{
  "hidden_size": 192,
  "n_experts": 24,
  "d_shared_expert": 0,
  "init_std_router": 0.0205,
  "norm_eps": 1e-06
}
Below are experts of layer 6 (counted from 0) of a mixture-of-experts language model. Rows are named router (the router's row for the expert), gate (a neuron's input weights, with its number), up (a neuron's input weights, with its number), down (a neuron's output weights, with its number) and show model dimensions 0-191. Each number is 128 + 32 x the weight over its row's rms, rounded and kept within 0 to 255. Numbers have three digits each.
After each expert's rows: a language model's description of what the expert responds to. This comes from a sample of Wikipedia text that the model never trained on.

# expert 15
router:158122078151188129136135105112114138175118138137164170120149166134156152126076181144171048159110062112136088192203136125149132115110153184077111104177111109111169154161111104169093177132122184103148125095112114187166117081132166143165171065174127102112084071153120163161128126127120217125147109104148114136170175195103106076124136164109116144079191101136163138165103183126143096172121168145106136148121160175151114141085160088107090141066137137099083186090129192150134176161146147118146148151134133105143160137153135141153157155118124133107108138162143176125096184128141078111
gate0:141161137132163081140152208132080158091103089158047100106143066149129117117166186084166015085134095111135174160087148088187075182136129162135149087107160146142099149133158132165073156170108079127175107140191068162142158108123180117112129144084072111156058117112112133075133152117152138114122101172112130153089144167142148120144100105101152100144124125075159145129101091141124108133110158100140115081125166101150093137128145070123117191127084160101136139187073136118096118134130102120158179152093141156124117158131149126139117096162092136050141088119162113180124176108159129126
up0:087116104107115167106154124156143094154118141127180141104148082164096101138110115163166201153163179108092093106119133134082087209134131087157102103131131146114101133172145124079152095180150167126108135126132157153082142153149130114128100186091151110134085122128210149117114105131117087095142108079113135121106099131155107137081092146155075131138108099122122137124113106100132075084150097149144131184153119071150091164152153166120124058114124141120085094100173155085113213137099141127160102181194167177106147151144110120085107155176204102199035181118137139076164147110119073086
down0:108055121175139166102135198118152177141172154107115141116174146129141075136121108120087156121108095118105061123104229108118143130125089162051156130133118140127141128124127140104141093115126139159118141112121114162143138090141118149111069102159068136101111159172152132138126130148105141150095072144144167119080155124115104130164114100112100118101136184056129114070113123134100081100157139105095143147125126159126128126118118192106095151153121104119125113103147069186139147103120128104137161162189133199120127100104061121179083073147129114174148104109227143072118080000113127141
Units and measurements. Unit abbreviations and number pieces in measurements, such as m, km, ft, kg, million, °, and m-initial word pieces (masts, members).

# expert 0
router:156068115115201129152155099151076154169117157119141189111142152162134166112069140163167119090052097141126099169132178103134094166075121133131096136164025120107160175128144128179130147096081167107129088111117124162129128089120187176119130118188113115130120107124134183138084117107149159140101106075119099106112151145078159028159082166155083127104163157147138116104099154109125103186158185116090153141089189108185090149037056108138113162142115085151115139129122137156125155113146113144098099175095136121117155160107145146157111131132125136136076147143177102154139163092135090152
gate0:168085097116123091129122119172095160165116160169192093127110096196107129177136185118091090091116139158176099142157094143126114173072152147132112104170188061069155125182087126147108116116143118068116057160125132155062141142114125105139101114193140092106111192110086105122134134167099105091064107143107097149141143149168185142131150158140121091115127099096095088143132095169124134175097153115197177119160161166101158098171140080105090127066141115174124179136108138136130147197067147164137181101138129101131125152111075115110139114100141092106146125175144138192169083103090149126
up0:078059126128108144086086082134173117155135059088130111125110130115165064077151109122108109107130105083133096146108093151125131113124108151155181132127126095206182129084071185123145118140072151125111133098156147153154143111088149121185141138158097151072123068141070147163152144124168138103164150136135079124141216102145067082140117055160090114122160090128133160169137135096095108095139163145118103162113141136138161127166182084151157129136076106036111085173098124104180174152183131210100130164180097159116121104168121119142084145148148078138104129105120107155110122135126083126
down0:123098151161101131101135145147125144153104106094095116087140186129116017123135158145068151144088104129129124121105105138185071128090142159120136104126159151145151177054098147096110129119135209092126097132160165178102136087118144131136121167183158144121158105117110122138116103151092095114135075101122145177109148118186161098102123099164094113122087103153104131126129051189074139172105120123084142070133094097069097152157103170106159175182109091163116138159131147160123126128127130160140165123122080183130100044128140089103192109150133101187088142146058128185157187066134152139
Mid-word rare fragments. Inner fragments of unusual words, often taxonomic Latin names or surnames, such as Polyst-ich-um, Acanth-ol-abrus, Mont-g-omery.

# expert 16
router:137069062101135104129165073088164159108121082156135146120176163053121147116116135127162090100114106081127121090133170134126132147104140158158119106148098109130149142182115097170134127063176122111172125081133114113121107018103159174124156089223104084128134082102120166149105123107148166115165116060173106069131158147089120084113140144180061113152130127087110212089148151170153126153133171121137127147106130155132106126139066100135096127094160117110099157119149157142144184128104130080136143167123171148096170177163144159170121079162121147198071136141135159148151124134160079096
gate1:113136155093123133152188094098103182103176119124147127150163160134147117135149099115155085166206159087107107140122129093160142127204080162168088119108166123122141159116164189151115118104177133097127132108066152126091073146143094072098123161139183127040165074136140206155073076084116109082157107121102164055125095137115176101095137093117164138049112132135118107105147085090099135156154102152133091189135085157119144135066116078094122148173108114117189170159108156093131101120103122106107152054172171158112091144134092154100165124109121107122147103133105113142122146116135191146
up1:156086103106129132200113134128167163118125098173127109123088108081112079150097145105163128104123090111177151154139101119198085069159143110105151177133160100110094161152170081159243107154099170090111094123199157129140103105130098179175130129167092120142115182149116071167111139131117127126152082126113109137091106074139101143098135181191172169118148110078181131163144102133107123110050174139170147160101087165156089149101128158165124114106138124181050093161138134142110136140100137147149153195112114131188111134084184133119138123133097130124146151143172077116114140084106071165
down1:119127102110170078102112192119106141099091104098103109098103130223075115139098129141067060058183116149110123105136110124106102167115102051162108121122111148129119109111130089086100174156055084152096164159148076141122090158113106144140098134101132147118118151174089161128105072091125091122122183155167171068153145124157167132136147165057145132164165155111117115130126086129119144144140092122084149066076132087205139127109085145173189144140099103139175143089053104096087135073125139117102169161081119138112130118161160119116176083089139077119112104126105154111128157103086084134
Word-initial capitals, parentheses. Space-led single letters or parentheses starting a word, such as C-anton, c-rackdown, (1-10 kW), plus coordinate symbols.

# expert 14
router:157092133139173104156140204142113188177146115148162138127125168108089132051078133196167109103069086111106090185123155135129078169097188147094103099152107141123164113143156104147059166109095137118188098118141093158117133122082120184106155113163121131063135115144149183137056094082153129141128133152114077050130144146080144076107087152142123133125132180162117152100098132099099131142145149063087068124127096157196067135107135095088124112099127074083099179115138139130137144117111167145104116150139151214110138150145113175123113099117148145136073118139154196112116150097160124139
gate1:090124172147068135140144106133083125140160089157075103147102183120137197117087076193149087110141115148108131099109120167124094089131107125131126116135112156098158116112154047077115075171139117147090166041113117143157141107218117138111174073106196088179129097112077135094102122134144093243072121186117116153092135165107111129147161141154136048134119189109110137143121132102137119165150141076143064085066156127134101130125155125130122153160142111136156154122101130138163158109137140126134172126166140124154107202144099113105096112111050127141119116105152167167094130103147157105
up1:142103161142119098112132153109096129132177127094129171077135072088070168115119124141047116181083163179104096103081144170121082112126112089091162081142117128075172069121141128188183148151176126193075123115101138125184103155152153104165110105173130112087122161146099092114143112113065145187158138119104038143124134129117165080133217124131106064122164133069097109134143151101110126152097110140122132089056120147084095162103128187121113143147109094163152104099110133146132120097125121070148080156187143077145168106121119123087154067106069136128142102153154136154162129113150126165
down1:085139153122161102081125116128079096115111110102178062108056132148184065136081120140126141125142173120139121109137150151103141146141100102165155112184151167143116080104145093122202115106143109067151122165149156102133163160157150122141083133100165127106162133160178046145133148094137169093161166129086138167134112102100055160121186115120121137111115113089072142137091057117188147065133189138126167091181113157122094149092136107076136116147176093101140191177133148116123129168136135157085075111124125147092066206093138165125103100100158105108108117153103150095190084128167099151
Noun suffixes and institutions. Plural and derivational noun endings and institution words in names, such as -ations, -ities, Police, Army, Cup.

# expert 3
router:155091057126177146111113060107149131178103107161146117112125110102085188087107138134145124131082071108164098215113177128131090130081173092077092096154082182121114177144119134181134076065090172137100098128115117151077129100144144156121176086156152089086143059157146192165153123078166165144164139157135072096158171183141115076145142170172101151124144118142164133132139174129166109170149140088127126178076106153152158139097134082125112136101115079099074146127142104166109157112099156163125098167114143104099179178158126166116115083118158106091078101139128159125172123111166127116
gate0:120078039133125082164111099098156114096155091150168091163164105170100151121113082122135045110109137111136118108105162089175137140091148084123104127160128043179102095111124115129123094095156135093157143118077141149100082092139191112122151136136127080070119090127116104156123138094121121111155154152125131062131165126119176098180110141137096132115150086122191152064105121078115159159113090146111119186097135148067172111120147116123142129101114117122145177149143118173081151141097129051211078110173115147123099173161163119113199094111072117138138140120091190104191150125182157162
up0:147148152120097126119109167141118104167085115148133105156104192077115121143092142128124104121144172123130144127140101133152176116111106146158183087128125186128156228135157145115153101110151114111149198127143127084131094172110124193107115129117093108145159178128123120127067114075084208104131125219099158147125181133153146126097185190103126137132123147144180106209127101180080171087095118110049193106137183141130154116103130143157163140168029131133128115167098130183111124128107105071124151103140112138169133138150205116168136121110144125169113145075151126118081144119180102110
down0:121093148124134162117156135142116099130162112174112157135186123130121102126162111093108117142130166119134141113141070105105171157083160144126110169128135188069172087111082123143140142146123097093091124104106138111067135189140108190145078140126164120166103113094101120077117051117085129133163048169137117103181183153186099121075140107091081090163085090088160149143122179114095102161129149125068108125100160101137151121099114169124162121168096162107111102137122099185130123113127116182081180158127093180138111089167151170088089123111112083138126200090163202197114105114164049126
Word-initial fragments, foreign bytes. First pieces of split words after articles (f in filmmaker, Sc in Sciences, Def), hyphen-f compounds, and non-Latin script bytes (Thai, Hebrew, Cyrillic).

# expert 13
router:133126098167179109092132181146164174149104077140093134117134141121106174077129144154134142121034120134152099124178160138084117143089158160105140090111129154131145147200174079134089110120133123167146140093108082146158126079071178177136131104212142087097175084133156159130150093122157161138090065100130066108137157164101155080106066131119166150139100177104167160159156145139104074159166176065165113152078129138163110119086117071142124137119172115116123119086127159173121129145113161111122118120129125151107139211185104159130098138108232170144116134120118111131075144093157154100
gate1:123122109093064105108127084166147158129195150160109157101139070120118104145118124162127123135111138129192080116115150107125173107094124189068110148167162140130120120121100144156084161153099092178151124127128139142142137174079122144169122115090158119137172112121148088131094142182173063194132141066142069120135154097147142106176106185103085161123108117157092138134179147144133109118071156104098098129169135101107074165133065158096128183119157119147097133111085134083143041148164067137181127053124121172139113098160119111081115166206136127082130087123171099172120073095110192128
up1:148093150092134180135111103118148082173146097139128159171163154131154152144103186161163132117096180085088062142105110091165066107163112168132066140119167164157125147111159138123149138129140144136085062100208124156167110179174155159187127089131102146144131136109126073163045132167076128080110136146074095152158219112142123144120146143090154093157172087134083144131136109125098182138088119107167133170191138096139094138184114129161138123133122162178175140138080074111142146153170131159191100101125101160186151141117168117142120079160097110096119096134133129095112134095137141057
down1:123127110112175152164137069095103113134173176189091151199110153172127141131164102111103124155112126184116133121119085129158107182153169158149093140156154036141141114186117155128135118149156065137109112147134128140071128105154173164114150063125131119152144113150137129141097157118076145119082117062152130102076147071120103155186118113089112109185136148136077103070067103072116157080114150089127109089173154148141110159113091151090055087165129173131122204103126136094108112142140164102122092148130126074177136175152188142120142146128070168072117084102161191099113129148134153156
Capitals, acronyms, blank cells. Capital letters within acronyms and codes (DHA, NVQ, RW), empty table cells and standalone spaces, digits in codes and ranges.

# expert 19
router:167098053155152126137152105160129164200102074104174130108132156100127164105144133135143082114131096138135125156146154080104158127124122118110113066205071117073132179131131096121051112137148148104138136115121092176125091080096196121113166110145075120100125096136145151165157083100203164148168124169119150053170156147139176104154105188208143109054178127154161124133124120176151096181207138136097135120095125120170128138103115140119118172158120091142112148081141108156128132099118114122144119118134143144076086122159136147151080091103175154134066106130131171191072165112124097088
gate0:189130094127144188111106172083133153132154138102100157113087105076148098147104101120066144173124179068148126148105103131123204160145142142139127146188124118129130137106115150126108148131120127116119163114190092142184096178172072170124122081184100141091113206096170149155109139076184190154203129106117101178086108148141145073161119135168186100083159095143130104156092134146155147117114141138172103097128113104111115100083083149127119139116098096115142131086183161093146133126135084126122085159109091111114066122112074104078128165196132154122151124125063089137231141117160116127
up0:199128168196090087118152084129147147123122083099095124106183156103099159115111137123118151163193128105110210166129134136161125161149088108133110151161109096082109162128117086077114144109174121140100196160150098105092153103163115069126126161127111141084166087122169190172156171230091137141172142132133160165182141146071131085140122180158107141126146110122129147144141115159078192143181082102092091126157119109159107168124137108162143159143157106053134151112160104169096171129135097155078185123109137161109110116163117080121152122095148158122127102135138146133148139235128080114
down0:080123157165074098149167119158048165092123106107157166132125192155112162128139173139101107080123112206121167167124082130124127156168105102151091110136194112119103183122134139119126139136171166109133164159119135069163145139115153139065176119062099173159145116178149152118146152128173088179180133158135211117143132182142136075078192146143086110138090095109091129134156163116128135141059059084113130072136149081134087123129143135109189101153134104111134071146124094103106151164148137154142105143134174129068180161171195110110182135100098115122131080133101116151105118094159123138
Non-English name syllables. Opening syllables of Asian, Turkic, Slavic and Indian names and places, such as Kaz, Kh, Raj, Sel, Vij.

# expert 5
router:131124119165192109149133129131115189132118110106112161117134152130124149117137106148104120109096154139115134168138130108133071134115125124090128141151093066069146106151143088183069124070082113081167116068135111139098149119090163113152153115121107150132118111153090124152069105092136130119164112080145076094128179164102134049121070137156127139075150142236192160144120125123158122175156141119106136121116165130252105108087114125104169187127135107169063148111139151215051134089056159103132125122112142182130118096144142156138107132126169210119147109124126124157080132106113095117
gate1:124095070099133151137162128074144120146082143145130094162115177153083113065112094123170087129117113174121102185144129134127117096080050129147127143124130175136142108126109094147114110164096166076111125144189138172073160105072106123125115143102168116176140110193136133130120135129138141114116139120129141104132134123173160130137090113088162106121094092112124108163129213063128142109112059117115063094126141080101086138144165110109185139119123107181071109157150131173103185044115103146130122098106086162159171092107165144127143170100059193127118115200104066145118125206116073087
up1:077127164087138166092082084152174103178074129133129171149127124127179151122137170102170085061130096107038093140149186077094171119135132134150111158130146118156198133146164151067133147115133145167091144116093098159135162127125206102126131137139139136161126144186126101138092137116158095169088073125116134090160153107061138099147090079100097134118152146102130135141088128138142098134083148201129132094143132067153077068105087071131087139124073101148105132135129170099040107104133167109161137096129106185132159097138171140143173156160156137103101089172101121097113131156122181066
down1:102130114100121132110104059134101153155121178156109106175162165176124111070134115136105108109132114142088110097153135104133104125104089133185131120114124192138123154132069074116158160134156196139145185111146115175151126118139111069111122098150114177118083079158104110044101161117092139094092078096102135143141121170095175104163066114072145115139145130200113171108079106098117121090170075162138085058098144012112115175143132095083097093139148140166128114095093172183100173099108145115134099076110125156165147121129097161105190137120161110134167136085116147096140153170153152156
Sentence-final periods, name endings. Periods ending sentences, often fused with word endings (es., y., ing.), plus final pieces of Spanish, Portuguese and other foreign surnames (Ottalagano, Aznavour).

# expert 1
router:111144096137155147119162169071153120204114098087160139166145159065105167103137121132137125072065080143130122172199173138187136125116145107143068130144120121108171114150172056143076128115114178120151125130156126109128111038091115156148094119179143113079108109143089144129118126148227159135100118116131103127161114137162176135098138160150100140160179157120150144127154132128156125178122172106128134130099140101132057159112095085075135180107106064141165163111199147174096171101132175075088085138132133130150149141182104131177114102093163095129117138171156173143053165125143114099
gate1:144121161108094137110111173070124109164126132170141148128127205079129157163135240061128136109135109149166139112099092142101124066116150133089141106182110125121155116102149102092153112136095115145124098115109121134148100080140163083192125084142095092138101133157108151192123112182170117099162094127184061197175136088170143089136106099152058103135124109163169142121101155139138162156130121167152130161085164082101103122132099151061185147077126114122112180134145166071120127171145175084114106158082118138138163141124136071108132150095112070114105114140195115133162129129201082083
up1:147108160128131104144200090160134106142111099131121084137165136135152128170140147157172107162168112135119131077112107114060123133140138137079093125111130098119078197085163105161048129091138140047055151102088091114079149143153168138181174100122088125118131141169154152178143153139114121095133081170067130082119108108093145105091139058144108164139153130188088132148127120045145159121173154062116123122103096093066126154088149142118085088130136107169125138158079151129101113123108105145027122092170127168195099121138056121150091112187120137150131118144134111148166089121140109128
down1:187134120164161125176117122105140162148159161087113137078126151059127139130084101152093113126141146141129062166077127158111096174077122177113113104212139111079113107074112113115195138135095159108121102107153118149170205130074178116131119119084127162143233199121130126162125133107110170127163140129102102075129121132094126132101156073149105189199144139124126120118126120119126058178165101177155133130103151107103147132048110117084095117149098154165120101111109101076111092154139163098149177093131171138130104103161127106037141118097122099106056136113124167136124121102098166140
Numbers and quantity words. Numeric cells in tables and result lists, plus count words like two, several, many, and capital R in names (Raw, Riker).

# expert 8
router:147048139113167144085129101092148136145133080129135153066160162087072143124098158168168112127148111122162033163126167056174135111121138136072116134115091124104144151110130088132141149143061175117151129094179108116071107071119182144130092082160100086109170122175094146185084108136126150141167128103068082139127171154099133085145116138149105207118157199137129119119128156134107119189116212094153131132140168186161149155117137104134164098149108087181150169136184144179100134071126167091129093151100123122112134152128115134136129104108130157114073134194113121170100170129156091131
gate0:089110143107118115092153112136145167185168134157160148128145160114087161128137162123136124164149154131165125176056126090098091139136177118136103151092125072156161031128145070196152104129075135171075117145098076074189141123071110155083140078140115124131139106119128142161127105132081143143090143156107133201116134163147102136135123154098161153179171110135101162160112112149093144062118171093133156122086111162165112098130174141137145154130186148138169118149160106107161132127154150087092195101064092074102080166154159106151077155101166130084145098129105131190103099140062059157
up0:173181138141127084106115160085105100134104113090104114126171112101087128156080119138084217087104099143148126110123118115126121146119134175125177129130209133161139133131163149068164144083093103144102137113085068154106171109102091182113157126124139133117069115141133226162135202101110081164089152188170154093068128121108124140098086123122088146177079143133088154098130170159113111099132060130060135167148024133112123130147134131131160165113151156119143094160057133114160137137086174117153151140128162094141148119120094096113181095140152185115111100134107114095140173178178127105
down0:115073204146153112058123165138105122148099069035136117098132153158102063122151160153096087113098116117103155113132088117174071124107122127141169117117175101136144109110103164132113124179180207136104138131144147127122089154107084129164154102106148117074114153116084117138093078091168131123127143082110146121147119084191174117132087115155123128104115135130139134127138201169115087088108142079174084118150172109127106136129082184113114159129114058093110073141165058168079195113128113080191124063145105117116169170120135141056105143124115162089120167130140080153141089107097163131
Verb stems. Verb stems and mid-verb fragments after to or and, before endings like -ed, -ing, such as hold, found, intro-duc-es.

# expert 6
router:169075061111139091131168153071107200143130122127148171071190134109076113125106125114113102055113066119163104163143174132164101131155166131107121087133054096122117115108127107120118152129079133114175141102193118191076106097141161139127126094142078096085169097097122156152128123122118146166150111109067116147152119158102175130099135125136111199114144132202127136102160135150086140131137168096101077162111149187162123145101110082114172137077137096142104123119200125141064167124106154115126084142143115202072137135155090142133071116121140187115089115200123146153108198091143124132
gate1:103157134144143127136100124163209135129160106098073184143161162156121123167139131165160144151110120154107119148117150165159170197135078146138147118142102120159210164130120168124100167145156140133174086090111094110179105122102079151069101173154099149072074107130158125127077189162136168143103119147128135112179123141158159148164125109112120186125189145132145099147082162155129086047162148108128070129140071122100105153170140123165106077120132141113149103137064105132112111069088096101149142126130085124150080135183076045137184187139191070116145174100122092127118154170159122127
up1:159118087121132109142116161135106078133091117131151109173126173109160219118109116111082094116102172131174068123122128126126149185118095125139097119123127103068084054174125111198111145090097148171192123095160074130127143144166157081151164132142138144200121152125107121038173142120137184162114165151181105128134164117123139147094150102098087113131139135096074111138118110160120149170139083187148162071100156104079146146149097195104093116185100149149157099144143109096098142132110129120090128050046126115168106073128142110107134136120111144053183108107082127133098075129165120142
down1:150151053145161147121140112110150108186102143147063106113090136143169112104091173117112072172112176120123172083145097149154080209117160145078167132112086191135125092088117143084140129118109185145131122076155131143158109214128088144121104112191102167123132154117137116079095144105101135155068115081152040085146196099158145152109112104112064153111104111072156078152093152158115039144154177150153137115110090122108113174170133089125125109150088123168116152123104188121126165094121133120122140124146092152089126132115120131097147142116179066131114117141117102133103148135161087209
Prepositions after verbs. Prepositions and copulas after a verb or noun, before a noun phrase, such as in, on, with, during, was, is.

# expert 20
router:128063095129173152103174167082150163169164093162158162092193182145108139113119145120099116081134113122146124144145099112166095091091181137155116079174160111101181117101146102156158165137066164099145103083215094181091052056091142181059144092158059142124175110140088111129100090105120121149120129131124087125151174147097147098125100168167111158121159122180143172140128157122149090167181159106107087155120149138164151115114092071058127156122135145189109173158125145144080173115135129090109111119119142136063131128156142124150098103095176172142102111108150125125112176080135123115
gate1:125146163193159133126118164161108135163169141089100076153087155187091143069127183124118145085091132172150133063088120109143152128110154175137110105152130161113080060137178111154099139164048124174080046115138081114111137091125144107152137141079105136084125113153156109105099099164138139146107153109167111104109143143139082161097152116140056086139140096088180146182087130074110078116164119152087128174103140088161162193118141127155171118088146144142135148171155177113181184141134079147151159148122124113123205133183123062130125130109146127135111101090057120181161141099102108115
up1:150130091077087121158137149086145162161095126097160115142066102122132146147086095128127088097113096089131163124156110157247158102147152121133100156137099117154152150138066125139159155094130106137128183124143146090125135181169149176112160125153090109077041101160165129123125159135092067158124128109172174182148107097132107086095104085103178192107089122076134122173156145182105098170105089141098112092103053108101108163134044099142120117142094155146146165085178154128145163147131163123147067124138126115116127112111089190151164148081153139129131184149070140166093132134068143112
down1:073156124088105125112055120134070096131091129127095135078104121139163121157072126048156083157159132106098165152113104130131139140110111154161089125066133124157136083139144143176118089121158167096097125110094141114068111101168149115154128079170119140106154150168139143108113157114156125071139137059097093140118144141137183102146057159104084070141120119140144153082103175146165121160185119174189059123186132134217106075113106087086091134153098111184099165145122120064114151135119125129113110156168159188198110098172150140140126096119125156178173099125085146121112147100085126180
Clause connectives. Conjunctions, relative pronouns and sentence-ending periods or line breaks where clauses join, such as which, who, while, However.

# expert 10
router:133101134154157099158151174138190182163092139118095164088152143109148168078111117147152089127110110130109059186117139084144127125133131099139094073135138151062153132157174149136121104137128162080145138068149089153108166104111142132109127104150100095071184081153105172134109110119174169181166110144078107149144184147138122118163124181154111085124162135108160123066198127163142114136175171084126117180114129159175114140097055134120141151152112136117061148104176165169054156106092159102134152185146145174125134155183127165189161124098179144169149109178112148127092155063158081122
gate1:149102102149157071098104126121145178097077173100201106200116128087121143069138114151094146117102145121092043084124099091139124147114143094125162084123162124136180141160118084125136100115153110125126062138143112157097064084101166193126169143123138098132157150134079144126153188145135160121203084124146127149158219124111125134126129123097121113104090097036129136154131133179185142140183083096142134080095158144085093137116140133101139096179123115109087153054135161176107130121121104082137100107111104147134056074140146091112102128157113155190096084166110127081144107142113140083
up1:107130151119149124092103153086140152115158092167107063077097127122179209140158138130150100172145124160151104157089115146077109110185131112148121126103143164058173119162115098087161142085120158079061152063140137126184133154201104191128142149119124099136111144148124152166065130181167131123153136098117183092143185105127153115168200123192094121113104146055161126066145148141149069135074131144185098156126107094151122163140093119161107153073105151119121133088097166099106091142134151114134096139162129077131127143087146161137084154120209180100117097137153129122131116077187132154
down1:144093131119114081134141184155123121178119106051118136092142097095089172150111091094154126144154131081098214113142121084177122168173094127182142112195148132119096129093117081157154143184105116151222116143078091162130121159158082128081172160117111144185117105119144159143114107111134108168118143155158147184123188135158135178151151117163126112175126087144168097134126097132098125159104176165125132171141077134147112139157092170096148163100110111137096099132073098122126100078109086184112147061159171127108139075104130107116153227160149172137166095122146127082087076130167092131
Table cell separators. Pipe separators ending cells in results tables and sports rosters, plus semicolons and dashes between list items.

# expert 17
router:134086097118182149138133137108156191127119113172109144113140121122123199089133133184111076125111089118114096136158142121071061121063164160111134070159109133065154191165153092158106122127117131125137135129138153155135098133138147186133117129139088049133159145206114122110120125137183164172158098095105141150167182164110130132103139145118100114129190170182106091131127204169128122149160138099105116147099187187175119108106112106154079156101185135101073138101184148142100170090100177082137137174092133169155168164139109162146092107127183168157094135150109173128107206091163097126
gate1:156122138099149123123154164136176134099125148158151180105122183123104181068161104126060177174131100125177156103091152118098054117114107100136155063123120174144133113073126147173118126165100141109163181182180103089153114171090123154150076167125164085111180102164089150145146103107111152150121137153088097127156130181041150117127174123125171094099178139088099142168093093117087106161191094129126105128099156153130091093088124106116092171080164074132065095119094102096103103170099137067147112114114172146212152145148099113131109114135163151107158127105150155185143112146136182162
up1:085090099112170115106180089119142133152137125125137176100087112138183083096137135118141111142158087083122101108122184079147163117170123146135147142183179157094096146125098098148145186126158118177124131081135184119173154136138112171065172117112120182112123173147104147179077121078088102184091125105161154091105083114166103133124159116090078168134085131128136102036191174104162166179078150083155109069101105141111079129156176186130159133129075137115110098081152147132124128111098123114159078159139125108119167108100146224147128180124125113190144178087155154092137136151147127122
down1:104147137144133148153146119175138105156091103182148195104070118083169180109132142117116131084141128096105105164136147128138180120148177123124164145147135104155182094161109153112162104078103074113116143023107147109123132102096132110104183137146125113132064089120157111118122126082085082068212130143129111132110140118121137068128066181110085154091128126194125136115125144090161183140099131093196126120127121155098133163121133122176217142133169106142151147100151101171073170114153108140090113164136122154103144098096168203107108085163127156131130167164079197151148171121096059131
Colons and list separators. Colons after labels in infoboxes and lead-ins (UIC:, Total:), table pipes, semicolons, and list connectors like and, or, including.

# expert 18
router:118094142110200139094100158097108176172125115145156117066110125080071122105113152161184141112118103124170076152137185121118118159036173170068104100141081103117143171165166083165083179110151164082177113104124078104119126121067098176077151103176130107126132088174135166163106140132104135147117105102129068109141146129099115025107131144165114129112170139138153116129107136121169135147189148085098139160086190118136079135087114104101113129119145065104101129137184124154105151100119136063099110146138166168082109153175155155125147095122140123113059148126173194119107142095153115137
gate0:150086127102167145147111133103076116155162089096167131063166104152141149103120126137084158139111180160136111166163155123140169200097095137100139140094088077125119091129182122142092117091109098116083169109167147145164108122191125159153208075132136129150124129095106146135127156179117123125105143156115150053136132121120149074149110113147161152126143097137191125130118147108163118150145068145155129175171127173155102194098158140167107145154079057097063128150094187128098138143133133123118112143117128025086147102080145206137125140150070118195096137071154126147099165168121192084
up0:193111144118135174130144101107137154110137176126127145157139133138115095203171152159167190115065192100142169132186081140096122126142145107158072119109127170113097153136114173111126121161203101103180117133135155120114174110105144100155106151128096087109133189182144103148112074109152173094158155095181122105131105195101061128126149199146111142167154111093152126145115108103133095094193098191085127122135128171142129115187132132206172056114156158158128162157098139122092087164156151063103087086132164174117144145139119090159174127126111181136122143104169122110152077097137143074
down0:183060152139145119107075145125160177117155122129137070140189102098170117122114158184073072154092062094121135095189166145122099075149113138158128099158149137081102145097160148118164144152144179097109129079172095112096108147107113119189139114125078148156170109159146130141084169109124076103130088106160139105129080132085146100133158179074122133171128176145141167150095125104179109130061088086169131125154158105172057105159169212182148075135154094174100173179144114153149084131155133169120119120090129140130145110194119145175090092103152114136129098147155103108131081137144178120
Common nouns after determiners. General nouns after the, a or his, often before of, such as season, member, death, part, level.

# expert 12
router:159093068101169186108143077117169197122172079167132111092108148120139181071107117105154089109134106087150093124166154146122075144124100181108067134127148104126176177113153070184102153087141172081116099097211130183109143094069182164134145047142065096096189110145125125140122116129146118138132116139109103122135163158134095132158138135149129122116139169148126142109159124149149086139131159084130112136079139133125067134096079139126137124173148129085090147117200158166109144075154160072137085150068147130154178136190145108157144147142176108081095106111170124128081146081173149111
gate1:110187079116141165130144100118120105091109092109109090153103105072097124099106163084158183135127106124184113167103113140116128167150151156139083078103140125141147107123182145138093124119073127111156052123125110192069135120106110147145121119116076051082080119200102115161174156113116144082132165127123159163125103092105138187200085165156106104174108154071148126146129119153099111113154107083103101103194144114099095140110152136156141140106198141110068112131159168117152171138159121102148144140157152167098192173147127072124100076102171072082159103113189102103071193144154113147
up1:096066137125092130168132200139103216140165148105129142156136138163144068104155156148113150140108123113201107138163090116159133134154162093091070136091186131112152118136169111157119150053138156109126151152202145108147161122146102111140131149135174075135071100100125051143117176094129103148085147125127076067173127146092153152093149133121109165145179098137098147113138134148139106100133151153232154130116153157100183108193141079153096100144165150085112116159145075134078122178094162089149072116165160093152171120098108094145140157099128130130136150083101186156150146122182158089
down1:176073166166161117111098113098092110179062076145122121124105110167130119133139126161098108119106064182104115115198084080131153152137162136070094112126169105087149153097088148076106121100142082131130159147123141100106151153139126166112121043143134114150154159105105080131101155151124145141146123124201072147167092161081098168080170146175141151123205120089100110137132084138142131146150087080189125186088144133137136114159158109095121155132155131136181138160104122102128133111084247097079110146120156167208141122127105092144167141149120121125140069114119159193108097076128119128
Line-start list markup. List dashes, table pipes and section headers starting a line in infoboxes and lists, such as - Founded:, ==See also==.

# expert 23
router:119087102132180074148125105144130141103122104107121185117137144070125125028123115142090126121120129085127109208134161166106135117111150164108131103126111166017155188150132061149143112079147191110177095103120099133083109139107141156106103099160131107116100085150097151168109116141167127127139118076112113083125153159123189090079059190114105129153142134176138135079179158146137142164117200124094103197099106115184126128122111157089102154147168114097130122072141190144115129124123172132076071148129149164087170134141137106095082098091127167159125114119173118174091131075120104095
gate1:166109149139114098115124160149104157099089095153121130119161090131113174096172156130077160121090143128134137159155117168109219080127115088128129051143136127091113145116112123120105167095116182174140164163174156151120143064144143132139139144133104174180169123094153156155207134137150133154083099136167086171050137084096169119121141161099082157136091115106143129151153177131152152113090097114150117125145084186069091172109150139191125161125121130064123139085189067102111126146110085163126084189113204090165096209101162114143107128138198131141086162137139123113168176135151114137
up1:125109158114160112182123113159138165116172157116156125119106148169136118106116146102171056108173101091116159164168122135135169125161107141130113096098167154134162104159148136194165159150137115111109146182176113098125126130151151108189149110135115198187090130099075144149182054104139111089072097150161168201158153142141163159119108068152054113117075122122147153100094074158097104155138102169151100167145148099139094166064109139147159149079089149135178161127146129097116105175144099099095165194088091165157170111144125150204131125140162150176143181093077136100087102106148145178
down1:131070098136083165138170144134089106091127108198105117088143098130104218154139138158108079140133116148126124156101143088066131113070124069135118119147083082149113105154134118163127075159094094124146153182159132134126178100188150074144073118133090179195179108145121087155097117138145139153138130119136067118158177134146107101134157113115101175136146160130133142116085110084194155147148094176092128109140196135117132124082096114093141089110134150158167205151054151112099144123089110139137118122109148061092120054137147150145114094165138052101090131162157161061104130179153099128
Foreign vowel pieces. Vowel and accented-letter pieces inside German, Spanish, Italian, Turkish and Japanese words, such as é, ö, ō, ie, ra, and El, La.